Weights of a small mixture-of-experts language model, trained from scratch on English Wikipedia.
Experts: 32 experts in each of 9 layers, 160 SwiGLU neurons an expert, 2 picks a token, a softmax router, a shared expert of 128 neurons.
Below are experts of layer 6 (counted from 0) of a mixture-of-experts language model. Rows are named gate (a neuron's input weights, with its number), up (a neuron's input weights, with its number), down (a neuron's output weights, with its number) and show model dimensions 0-191. Each number is 128 + 24 x the weight over its row's rms, rounded and kept within 0 to 255. Numbers have three digits each.
Before each expert's rows: a language model's description of what the expert responds to. This comes from a sample of Wikipedia text that the model never trained on.

# expert 1
It responds to: Newline tokens, especially blank lines before section headings and after references or list items, plus table separator rows like |---|---|.
gate0:152111136108078160101120126101128098102116160099131110137148161121129129131161134126111103133117110146119118120096132114114119142074150110115121118083095104077125170125142116175129144141134114097089116138160119146172144121133158163147115099139084107116092179139100159102174107140126120104129122157119139119100127142112149083127100117151126119143118165146148074086164069121181110118137130136132125093105131183139149146121104102144124138100152149075135151128119156121094157139140121112130098133097127153112141105131161126085134071144141118112151131115082123149074137136100105143
up0:127077129138145104133147120125117121140171198148137120132123120140119136132165159166148060102125138133156156090089109132107133158128111111110129121141140138116143122106129179144156133135122128120162175107208124145163132133098082139112136121132151117113132125108086124128115161140106151139116121106134147129162166100112133062090121135124116101101141130142092129147132149098139124111142127119154133112155133170109118144126139106155129174131159124127111096140074133137128059093129137096103072151057122130113162150126118146114106118097110134115131126111105166109148127155094120147
down0:107151124143136143115138108125128117116138127158172144103177128168145116160120135174113095101103088107131116120106156161159153087113094082100139096162157101125131143089134126155111125135116127089175099154146125100100134131120153140163118086139113124127133158155119146118150115133170133142095146106160106167090108133120126105094135131124182105123120144138132143136118137118130116139124119080175141134174115130135146081120152126124122137149111102150140097155110103136114129136114116167090130107093132119149140137132064112091095134091100112111080156057113156116133133103155085171

# expert 22
It responds to: Pipe separators following candidate or player names in election and sports tables, plus capital initials and name endings like Bachch-an.
gate0:122087110121101127150132104155146156137126153137176184145118119136138143124148134153147120098075111126115119112112112126157127143110133132125136114134154165153111124109126128159181125091146141077132145128183134113150173137107145144137098118133110161130150109132103110130110112112103141143111057099122139137107110156104109201096095067129139142111130090133123093128128127125127140122178124123060159122086140160116065112121088121113100161134108123104107154100089166112137115095130113126131102126143112149143168144109134105116128174107137136104140109153115133076109105133147123108
up0:126119078112091127100155124128118151079156136149138197125130117091148139141162130140145134096123150127050103143081107174164132086145096124141134131134112116107112140156096113093111131107146130102114141087159146108107147122139112158133083090129115130130109144138094130088083103182149121156099087129133122134107102127076152173151092083162107093138117144138141151102161139137121129128139114155130119143119138124138132128151135149131106097114147122105121102125124163101152133081132135091129144127134128146188145104123122099178148083125119097113163115117133123167139106139116134103
down0:119132113099158123105146102093092164111127109100136122102144122156116137111148145112108114130144111162135128149140154121126111159153154132151126133120126066112078157130144151153171126106147088142133105136124133083085108124098125104140163152108079133082121107169100131136147124174160118059131143114117091124137140070145140135159113156144106089165124117104126108108118084126137188159154124103145128135117149087159133144127138153125101143133108094136115142126131103152128133142117148115112173153142100116118097139148192102121116185152104144128139143114077122139177122124100145099

# expert 19
It responds to: Suffix pieces finishing a word, such as -ing, -ative, -ance, -ity, -ge, plus unit m and km in measurements.
gate0:082144144146106111147095121159099115125147119156185137166131124074151161110175170142176117128106151120126172125140103140137137087117165131139139056136146138107087109136122163149118121130145113093112120116110097092085133116106103097157146137163098116118107113106147136151150105151129156113119153126107130104101165161161121120137122107150176128139118124129134137126178144130147107134119150171124131162119107125133125169151090135168180126137127097117153133156117140165095161157107147133113153085126118132107125143127139125164158162084157110141127124103144172129093127130142170097
up0:152164115126154152105089160167147104134185115142081157127141081101132096148149164113131134097144108159118123143105143139111092148115098124155151135130140137163121123143120089140136120164103144150115118157136090136162121111087118111170130124099143130121156128153153197121096166139113130146088102161147076151145155110152135123113158118132124117161090093169097106144129126132106116146142163143139123110136177124103107138118116114110100126135133171125155087132131135134101111136178080155138137131150135175110133102138133116136144120091097094117115091120143129146086101134147196145
down0:110126096169159150118124110120101141093099111159114128068147121115143181106136136108130136092127124108103101160128135074080109134107120139166132113124105092093125102146162169117095159112125112138152146128122102114130158145114152141113123143138119150133127146146091131119130110149138113117105130119132102138151119113133086130132123113114141128098118057161173113089126151152132150153104147136137125121168072111120142121138134153121064168123129083112141099137094065165110133137114185136131165113138087117139163145162127120140093133103095106129110139110107107083103105120153088098

# expert 27
It responds to: Common function words joining phrases, mainly of, and, to, in, for, with, into, than, through, before the, a or his.
gate0:136154068118124106097134095097148155146081140100150135145132110118133102134110080144148110165147119139117129121139122116107107114114107103141158134109145129114104192160151153142178108126132167123123145135131133104092111114121154163136136130143134103097154151113095185174102160106132139113114087135134194110136148091168131107147099134177151096165123117072149161123151154168158160116137121120142128146143124092125137148133134100124120137154123146111144131142157093136111147142144134146132106122139142115204105138131132144102098155102181118131145131180116115170102130127108146094
up0:101153140106137172119140125161066132110148123136110081120118142141147114110146126129132120142126155131118128121139199146157120097187110144143167116163118123149120096143133122096075129155112119105108124068141121145127129116140114075138141089086077175137123125116110110120121086071123093105124147135122113141137098111088130132135145106118104109102136125138135138149116108137135102113100108168138125088101130115164101130109128149120082148089126098155078097135137170102142140117103156146142158137186089133093102111123144111131133162139160114138099127125119131141096118123189113159
down0:181175150139120135123117116155123130120089123133121117131071134134141105165134118151115121101109158148121167146167185130159159122132128145132167124155127103155155104141148130117124129124155183145188160184124136115132083134108137128118157136095134101150144171116095147128096135149150134103111107131115130148088138111118102090083122124159151141153132115125135128111134149173125169108129118127140076146114102133131120135156159144170127134134126125108162136105138095133072151157138109099097130117073125093121159164128114133151100099157125110149106127081101101118172157128106177145

# expert 8
It responds to: Word starts after articles, often common adjectives (large, small, old, young, long), and pieces inside words like Lieut|en|ant, War|r|ant.
gate0:131060086070148109120126112147174167132103116143132126114131092149128107113163086147121144118108108176105100099108126156126137091116151124124189167145143163154081152168138144138126136102110141160122108173133121089108126132166149122176138078104087135144105140149117108125123105129119110181108118130137169127123147145145115138134130132098127126122151119130150130114152164126139097150141179144139143124119134166098135138145131116183107064134116163137131136069150132111124163110085140125144119153102117144162150116111114121121134144139091173129134131126111180121116128102118135108
up0:133143146166118172084133161160122098125129160130137113089151117133108137126130117131105122100152106149130177148139130138165134164131099156163082114105135140110117091127132085092143145083075130121105080084143164161131148126123097152123118133164150100137119134153143168132136172139110145134095101073118083116165132129121164113135151119156127153123112133168109144157098151140136179139151105113134130162162156098133148121142141135101120129107176137171103114179151143138128134089160079126150119126131152118149160143135115108109107145128150146137130070128091119104100129142085130138
down0:107137157137140096134075152156125111145097145160104166120136140121177096089137111119157133092155097138084105091115133139121107166112106179143135137160110089090195143143110175145165122141098112071138114156151114139105087122126104132091113134139137093129134127141152109108165139105121150144159116110107121112137130133163117130133123117081160104115141147166133096106082091147157120125101136133102161135145113101116102095110098139158102135162155109127095120129095137106158127127137132150113123102143147141143114170151145098131116102165118175179153120102099115131153085125109123122

# expert 2
It responds to: Table pipes, list dashes, section-heading markers and infobox labels, such as Personal information, ==See also, Country:, Pos.
gate1:110100122124141113145117096118094153117134098158152139145098142094138116125109098100108108149131145156163155148143167158111118171174142067153162059158124169135147124111157065112132092117097124116126092118139076089127121149111144112139095150123140168093112106146133132117133118123108134143113069131108122080153123155123131123147109128107124090120132183143110107137129118137112091110115135112145136109122141106174088149108143163149135142077129155108140145094134104138125145105127119155110105176139102107106147095116138167148107130078144130128092136137122118169109116124120148175
up1:139123091149124158106137116135114127125085148110139123155158189130107165152110137144177147095132096110133156091129119137146148106164169111156115130150118179126143132099125153156129107138125089131126118102124127154122168108095114141122129102094156114102132145135049116122123124130115122112108121128148122112128085148109121111144151106104137169066136157157110122158141110094112145080095130143164165121143134121133144152143104177089127082118093127130100122163157087135164111089143136134121153125151096103146124138159092127135081098140119082127072154140155090141107136148121130113
down1:142098151129089110197139138114118135139173100107119157136158108145151095142155146135181137115099132165120107139127123099092140131125141132129112123100132144145170109143105142075131157110136076130119156116148137169150170131108162108104118116120146120131118126157103106148184111145148141114117118159091118098126149138137156102184117148104125137093099171089122138165097126135146103141091083129114131131155125160153130144146132090120127126100149112126135098114115099107127100136131131097139100126128116137131099217136140159118122155185144155159140130079114101117119129125131110073

# expert 23
It responds to: Prepositions like by, with, under, through, and without opening phrases, plus pieces inside names after capitals, such as K|is|s, Ro|ose|velt.
gate0:122065166124120143132147160118105139157155135167108137116185179134172153135083162102125133127103135145121130150095110077131095150129134111099134124153149140147078149144095151157158122154140114114156121141125139126105143162145117110124125123129108157111136109140122094096136152129166116108140148115115113129069129136100121113130135101095125151155118111116152067112160127068138160147120147142113126117128124168122114126114107121157113090125098134136097131144145105160132168149150150132099107127146100102102127091141101174141126121119132105140129168151164120140161081108208151089
up0:134129152129161112136139122145097155136108152141104150112119096179116179169124175085125134120143113122123121089122121109085084139152124128125117145152067118141126104139160159117148119085158117136124100118165117149190168150130119100102092166154135143138120128149114108184136114183116111150119130157167104154133135104104125151125129127146133136135080113148151113146136106109144161149104105140126089150144124156153139177096167115127154141095121116131110153137068128163144140138117164086153155110133098144145119098144108086118134104173073138139125129110130160123169117149135117129
down0:162129134126108082104143163123180140101122106158136149145125134144112095097162125124162118140130134084128134165145124117080183175096148140144154143081144094107130174113137130135094116138095145109158126106133126132101110163178133112086132127119144137148159145143132116157107114114139195098125143123101094155165118141135123125144163126151086080122161117142147135136124149130082110155146106158124154154122120085099127106142111156063133167138114162121128129095136138154141139106121105155140162131093135131135138117163160137113119115093139109145124119137122102119067125092101103175

# expert 6
It responds to: Mid-word pieces right after an opening consonant, completing common words: f-riend, g-irl, b-oard, ch-urch, c-ouncil, f-rie-ze.
gate1:150162125136135117134157105134140095114134159154120127122121126154144123115135169140173129119161108160107141117128142150165118101160128156106129144162142117115134122137144116131185132099105092097138128163154069112097067145105078126158141127115112089133156136139140082105122108173102149120172150139136132119119093124100072172146092130090101115125127077105132113119181142113125142160141114200144172129158139151125127118107119127115154168091122153091160138126137103116132136113101172127167124119112109151126117130139132092122110126126115101153121094171076126111109110107100112142
up1:099137121151178120179112117140139143125088138124141124132160137169115142075113142184136142126191108134160146092118120134112102101095137149135139151150167140131114111128140131113114121082138108185207142114120125133123153153151114112178113159093184109119114128130127156112132120138141160139070102102124121116112116121132145147114138115097181132150135124088073100097141156117110149130106137098141117129116100144135100170125139119087098122142148138118114152136109134133152132112141141127114107098116128156103098116113173082156168080155145092113120109159108114118086116133143148141
down1:160157108126135101153139119136124157128141154140133130107181081103143140127102103112083146144150118177128109147159084092160144172146122148127137091149143131076114162189102124163155142117148116105110105134093150088134111120163118144173095114154120144131135100105102150110158101137105092132127100118121139111113150116160117139107150109163118150101105111127139138161142178124138139141134103140111116153148153102118112189167154132145153106112137108158129134136151139147132094121112119125086147161144134135120123119118094150133115170131107194134131123141116109168132126081138084193

# expert 5
It responds to: Short word pieces just after a capital letter in proper names, such as Bra|h|ms, K|ir|an, B|ost|on, L|ix|us.
gate1:122126077170101126125100136107139116129133143116149147109130112103085148158117146103189099128127145163170126194147105117116147134135122156165179167142150147117160155145106137127105137135118086125130124138123077102144136168100108107189153145159132122145155107143147132130133123126133095094179113143123123104128137162104130134129137091115102141126079126091125108144162124169095116115126126123159148207107108099139106135116112148105180090098138129170154129143119111108141129117135135144122142126095126094163129147106123101171078145100090125126114095119121125118135109140126146172
up1:126131166141121136140159108172098125105142133135136145125109136151130099172141132157131110129149136121115128130166129105191120131109115061132104111106133122149120111099126105123128183115097186125090152098117111193115109214129132100092106137165156093106156108112134099160141126143141161125121167106159118127132143121126116126108133191122153088110121123132130121126106105132123145135147146139143127109140110119134116144115162165138111152142149118136137184111096146093122107149159158103150111128108117093157149095124124131137075134118143150117099120177102185106114124160157160104
down1:122120144105149108150120150089113141118082134137122126081133142138136160095098128110131125123119150142134132123130160112166153131129123125125154131096173080132090142114156160135148150120090124133149125149133131095115158118122082140130163135104164165116164180152087128092131104151133115116117153170138070085125094116153128141138108150129115085153131118152092120095096081139119115123116139157106110136090151137117105114137152133115176157132155144106181146119105132150122105162159110160114114168183120125130122142161130125098096152102142175116142117099118064158156122081157155116

# expert 20
It responds to: Word pieces inside Spanish, Portuguese, French and Italian names and places, often accented, such as Santi|ag|o, Rí|o, Ernest|o, Ren|é|.
gate1:137153191093129148123101151104093156113159129104110120126122141145135141109088098120147151116109120127115120133165111138143174101125091109149107126145061135159141123112073096144100145108096130113178093124134116125138162139098144162120106139119141123166101101128117114111116111122132131125139126142123105137135180136102091161141151123092172132146152113130128054130155156165173111138110170145114094119100133110087132134150143102106104156134139120134124114095164107185080092168132101125130107118109135157123114114117154168149151126143124133137190126148095170138128115131136136096
up1:162111119139112178109140127147154114153123070118125186135129147129112117089112115107121135081068106149133137132124184169125131140114167126054143139123134158147132151125124168131106145123132116169161191126072136147159136086147093099118123153158124136130121156094096134105168122135102149097118116170159106117128121145143099121156125149169121150135164119126118125155117125117130147152186130125089148130108126112095131146118107130156123141118155144144096151134124136126144118176141155142135135108148168107105109131116155108114140144166140135107138124111107195106153156091105102131
down1:122131142118111160141117165090144153111144127188135117140159079176106144118147124099163128132160135167075150070152099125141130123117125097121150092115120121067099109128093119151106133152154132088111110119162161074113149158152132173187145116143096108130145101144105123141112125109138110103146120115124120114099125153155113118134162120194148140140117120135166143149125145120127082136150132107125088132155115132111149131119130152140119154161145117175138140121094122141085150138110136109184107099085120110104154115133100135134122137139159127165117115158124066126109118103132100103

# expert 10
It responds to: Capital letters and opening syllables of proper nouns and words, often after table pipes or New, such as ro in Northbrook, Don, York.
gate0:168160130127129141106081142113140090151125130193106120157145120154068111143134148119132111112135112120121104125140123104144129175136167099135129085127136176133124125122138103088134145096128130111160138127100099151151111135137113137131113120152098129120116120127146155151119128124063137128112124131141156117096123188093119157098132180149116090135086118092178102130161076176124105141145113131108170155121091154109125165163115155145157127107119123129122127161112114123123166163114189152107128140166149155103132133097146112156099087072138132124119149091138137138111100104111140117
up0:144166094114125163125107107106161116094167142147075121134138107141095107113145138137098090150106098118124130147110144138111146143116109110148147123174130166159143107122120112113128181140120139163129133144106118119136124129090115143154154117158132150099107141119156119148119111120096142199131141096144164092128143127085120142139152142150156098143120138129198102125122084158136099133110117136105138152133083088143170144110086149120149112115134103164138115121146148128153143117108143086118103156111130158078107153099126158149074088102175155139139176103085147143109106112117153157
down0:130170174152098137155154181121119143154091126116089141137120144122153102111126128108115113128142167204125169111150114128113097119113100180164111141131125113180120133151146152105112131144127095147120109120103140117118153085148148123109095109154119177114143108169147103135109153120115149059146095110141136161105088099074102109122134114114095143143107147127131106146096115132153134125120147105094128118154128130126134181102089113133140161134138106133135120109157111098127145167121134154144111103168132138121150125168110117172188154146151167131121106117157142142134087130133172123

# expert 12
It responds to: Verb endings and participles, especially -ed, -ated, -ized, -ing, and whole forms like used, held, based, published, found, often before by or to.
gate0:131113135156119126095125116132166105076113132107073129094110125103137139099097118124134163149141135152125082134149121137128120128152138130122152108146134119128131151104156109108124119121132119209129136149141125139110079080161146104124143090159113084092092144092165160130115109100085111161153105143140138091170139101150136086140089129112127055094123135150128157124130128114116087172150143156102111121136104122137177151152129161143160129145142096138191092140121119153111101113122100117160111173098128146116080121112116132160126103144141119142119098146119135175110135130129138132
up0:116130110110125104108152144164140136112113121108144127134138099100139124119146137175155142099137106146088095157174145168135113112094101112115119109126124120142151128132131122138096137145147117132168145118146146138110110179125122112124139096142102075051093076139135162117151096108125139129193112134147126109144100172119113086178132086131191116106119140153114097112101094128129141144128109174102142131111111122103132142122094093127147156148112127156161109091119128145134164136135143140166121169135103073132090166137150101141130151138179095149122139153112141125132165081141134109
down0:150098133149161115135081124121136150123096117155111104125105153152132140103113154113072121131139128109100136128119145125142084104126120085146118075169095134115081092118145105084120123085130158092147123122151090101106131165110134144185115115135130114148128126152106158140136085138152130113107104142106117101166145142133184119144108148178143093133118117112111128151087105128105116133118123108065138148091099152155116100104104171152099154142134142163147124130146091122133119113126175117106146152085156092095095123138126098140085141097151122113174132128128091090151147130133096122

# expert 24
It responds to: Sentence-final periods, often fused with the word (s., ed., ).), plus heading equals signs and line breaks that close paragraphs.
gate0:149128133123154121109088096129173111139134143089121096121153107099156140140123117129181147088106161104136137163139139141141156102134131115136172151136120144115136122098148109116092127107134171111154142091121141156114145135097099184105134126153106140167118127127130117142106146142112110129150145104128160116133147167146115154138119160116114135143106092095117149155150139170147143128129204143089117144109116170108117135166190166104120123141107111091168141096100093116144116066100126102121073113119162148172133096148146131107158120097117105115117167136092170152144115142101146128
up0:089085141146105142114128130138116107116129133113102139108126165084160130123114123140117173116130101134097143115125128095132163127148176091144124157166131148132122135102122153101144147140136113124122115096123184114117114175087129142132123157159133195127127061112126091140160069134118117156138119118151133114150127141096152144052147156121111141137099138150102120126098148139136094143111138082147105147152158096088112120146155164119087155151109095147098143100121132132114133144127144094098134129080126132084094155087115157139123134153120142099135122101147118170164091093128102146
down0:097124142141132110124138127216153114114163129137130095109139157119149098134089152110139137107133166121131129123155107117082145122148146164116139142123146136145096138146157123118129121146159125163141119100088128125123119153147129153152118159101125167090134143130135087189139075145122126106134130111149140131147166100097135102131096176108182102124126112117117112178147111133129138140094151098067113152106148088133118135111158101075139117166105107143139132087103159088151126157118113138149114159108126149096158124109203151133143147108155107109142154144164139113159126136123130161

# expert 7
It responds to: Common first names (Robert, William, John) and fragments inside foreign personal names, such as Vik-t-orija, Vladim-ir, Jer-em-iah.
gate0:109135143126094145092157118153114100142092121130103157164125094094089146066169128110121154113098118127102135148145112138123177126161188111141134102128111112130103129108139104154128108091117116114078064102099108116104140110146135145179180145170097163105097155155145107143137143132113150136128119106103127106159096135138106150135123154157140130138160081170152120160108123133116118135128086101113123115144142155131120150118150114119131100165125152141135137164150118142152143088108151110102092148153122123145103170059127155108101111151141145144147139112101112134085125098090146131
up0:121077127119161120126130132149110146142140157147095135129099131067205145111148111110130121146123087127106165138143184145101096093117099161174108168181136146099093130097128128090149161133141100153101131087139142184126115125121128108120152106175138106132094105139129134096161131138121143142137140102124132110118135095146137178117119140133140080159141128138144113164123118129145117077125131112098147140144133143135142143132160139106098172155141145141133130129103111093155112156109118143086146090117103161199080113122122138094158116125102139141118123102131109127136124110126161169
down0:128123103116120181149152174125142090161127076174132139144106101097089072110155131146100138117107091124138125157138139154101115135123109121162122124126111091098134120133125119141149163114170131151144103146131136139125128143128124137149122138114103179127128194139116075162119114172104103123119141089140123126145137172140121114151141180143138114123132113102146146184077100141163115107177117152146122126144131136121094132096115104135153105115075155146169098149125120102107114115079174131125106123152120161139122159120143096115100144153110105125111140166134141127117123072093084141

# expert 9
It responds to: Colons, dashes, line breaks and labels in infobox fields like Born:, (age, Coordinates:, and coordinate marks such as °N and ″W.
gate0:138151145150111109121172165161149100125112182092134146145136102147103144104109122106115100123129163125145143123144138109161143181164121148108143113094168124176127106116146146105123109119152130140129132117113155116133158100097122148147166161143096147119137150099144126107126182142139127119097154127124093128133129133115104159117166172161171128162082157101167129166123140152170163172146141148154133115099140114114142112161126159148133105120074140178137129152144114187134148158143095096133137120112129100122095109136129117112142130165113101163120154123123101135171161136065099137
up0:101151130152071115129139127091130133137136122136115150152135124131134141070147098165132135128171077106161135112133069185138090117106091146124119124117118126114154150153105129163119102115134101133137123104142179136086103104135103098125162136115149137123142130121147183130119135115101180102111106113109122117115123135187150113125121115125110125126123083110102133116144142126112138119175125108059119135131135085128117144093159131107154100145159113136162108140140124145150160168086130123119113101174133117152180102116148133152170150125112102147120141074172114129135136177170140148
down0:112117119099175098150142130075136090139147110157161122160176125107104139136154155146135137116067105121126077176135119141108130107117120142129160156149135127156141114135113113152134105123120127088129129120130134149121139128116153160104122094088112135133116142177147193122158090125133124131159072139125106105166093110162069132158167119106097139129116093136169105117115131129127123119151177143137146111145102100135078158120151120118095181157123141161101148128080147116109144165101113121094128141130099139132122133146135142139116174154174113140151097129138146079132144139152109144

# expert 31
It responds to: Common nouns for works, groups and roles after a, the or his, such as film, song, series, band, school, quarterback.
gate0:134094147150085066147098169162120170128144106104088142139125096111104157089115124140088146071178129124120130125134123113181121141165119147128154099142126129126110154153138078136124100098134147159114121121128120054157162138087127134129126162117144104126088086091148094141092130126142143127120132123115117169111126162145115159137185140141101123124137126129178142153144119128160104127161135139122144128100089108138144130120157099137115079124110164121128153087116116143131142098147096165156134103134100156150116160100168146111111159122069127124120149113126128137099117104128123127
up0:158152094187144131129130136129120077131130117145129112109133137112088127162154126130098140157153098130117153139169153112101132101136114145075081125135127114154108136074162116114102120088133161125137107143120120125132154092095146145111105136126150138124095131155109156106135139149120108154120121161124123160123139150156106167140159127151126102138137175074169178122119153173116100135144100131118119118167127112142123124111184083096097128077152157140141138132111113111137092168171091171133136103111179152131101151143145126132124111137062149120114092127134122151110096121143115084
down0:069103120119117150152114117108107171113107099100112176152166150143110111099114144129128192111148127119109094119125115100154108146175122125126144132136097109077160127106100091161106142111130121143129145118136113133135128114146130151135160182146139132136136109147157135123148152144138143076117110126136137111097135120076130126085079092171120135177101105140136121130122151074158092131120099133131123134133109112086097133144115109154146178139143129157110141116127159134116072124135137147103112154081128109132107122178120124068119164142096150132142151105094154168155157149132156143

# expert 11
It responds to: Mid-word pieces, especially ight in Weight or Weightlifting, and words like end, rest, wind; also Thai byte sequences.
gate0:159139098123101093094145128148119138143136118190115121144161119120105104128118137116144130109088136113129100164110163118104170107149152199139107122133105155120115141114133110148128148100137155121158161111168164157141108115134179159116151107123144156149130149125153141183121108156092157128158130085152113130119154113174122135120148109156113101164152117150150102121117134136134119159114133164117135136114112083110154148104079133106172170153115144156130134120140188180128142134178127109107171085165088119164135125135116115099146125133139100113098133140124085101166151125148134150
up0:195148113070132075107151132126105121142135143161113140147147116095128130109128106146187128154128149156130113144147134140100126140114093145119110143112143140182124158141107078084126131144152139090120117118140163112156135137054121170105143129102109099129142103167173163135128107118118147125125137086120102175135177138135129124149117127117115136132123137164164164111173133143104111113115143168102139119120111081100214115151132178108127142148142129115133110104150124141115115119161139113112125162154107128119141168113134169123132131164134123093117152135106119123151089123107107153
down0:163082116163150115111109180113114120132127133123148106136159079186142124093146143134116098136128139128136128118107129124147119089159111136137138170134157082109128091127146145183076132159148151135122113152128141139129168109167113052091108116105117157106111126136113141154167146096102135115080114122114120149126127102124123098121125153100123152158136102132162095160120137103111123168142154141162141151098132131128125126148099116129172161149144123110120111169135102156115173150103138132058132151104117137152093101130125107096105163145112132106118104157148162113104125072113157130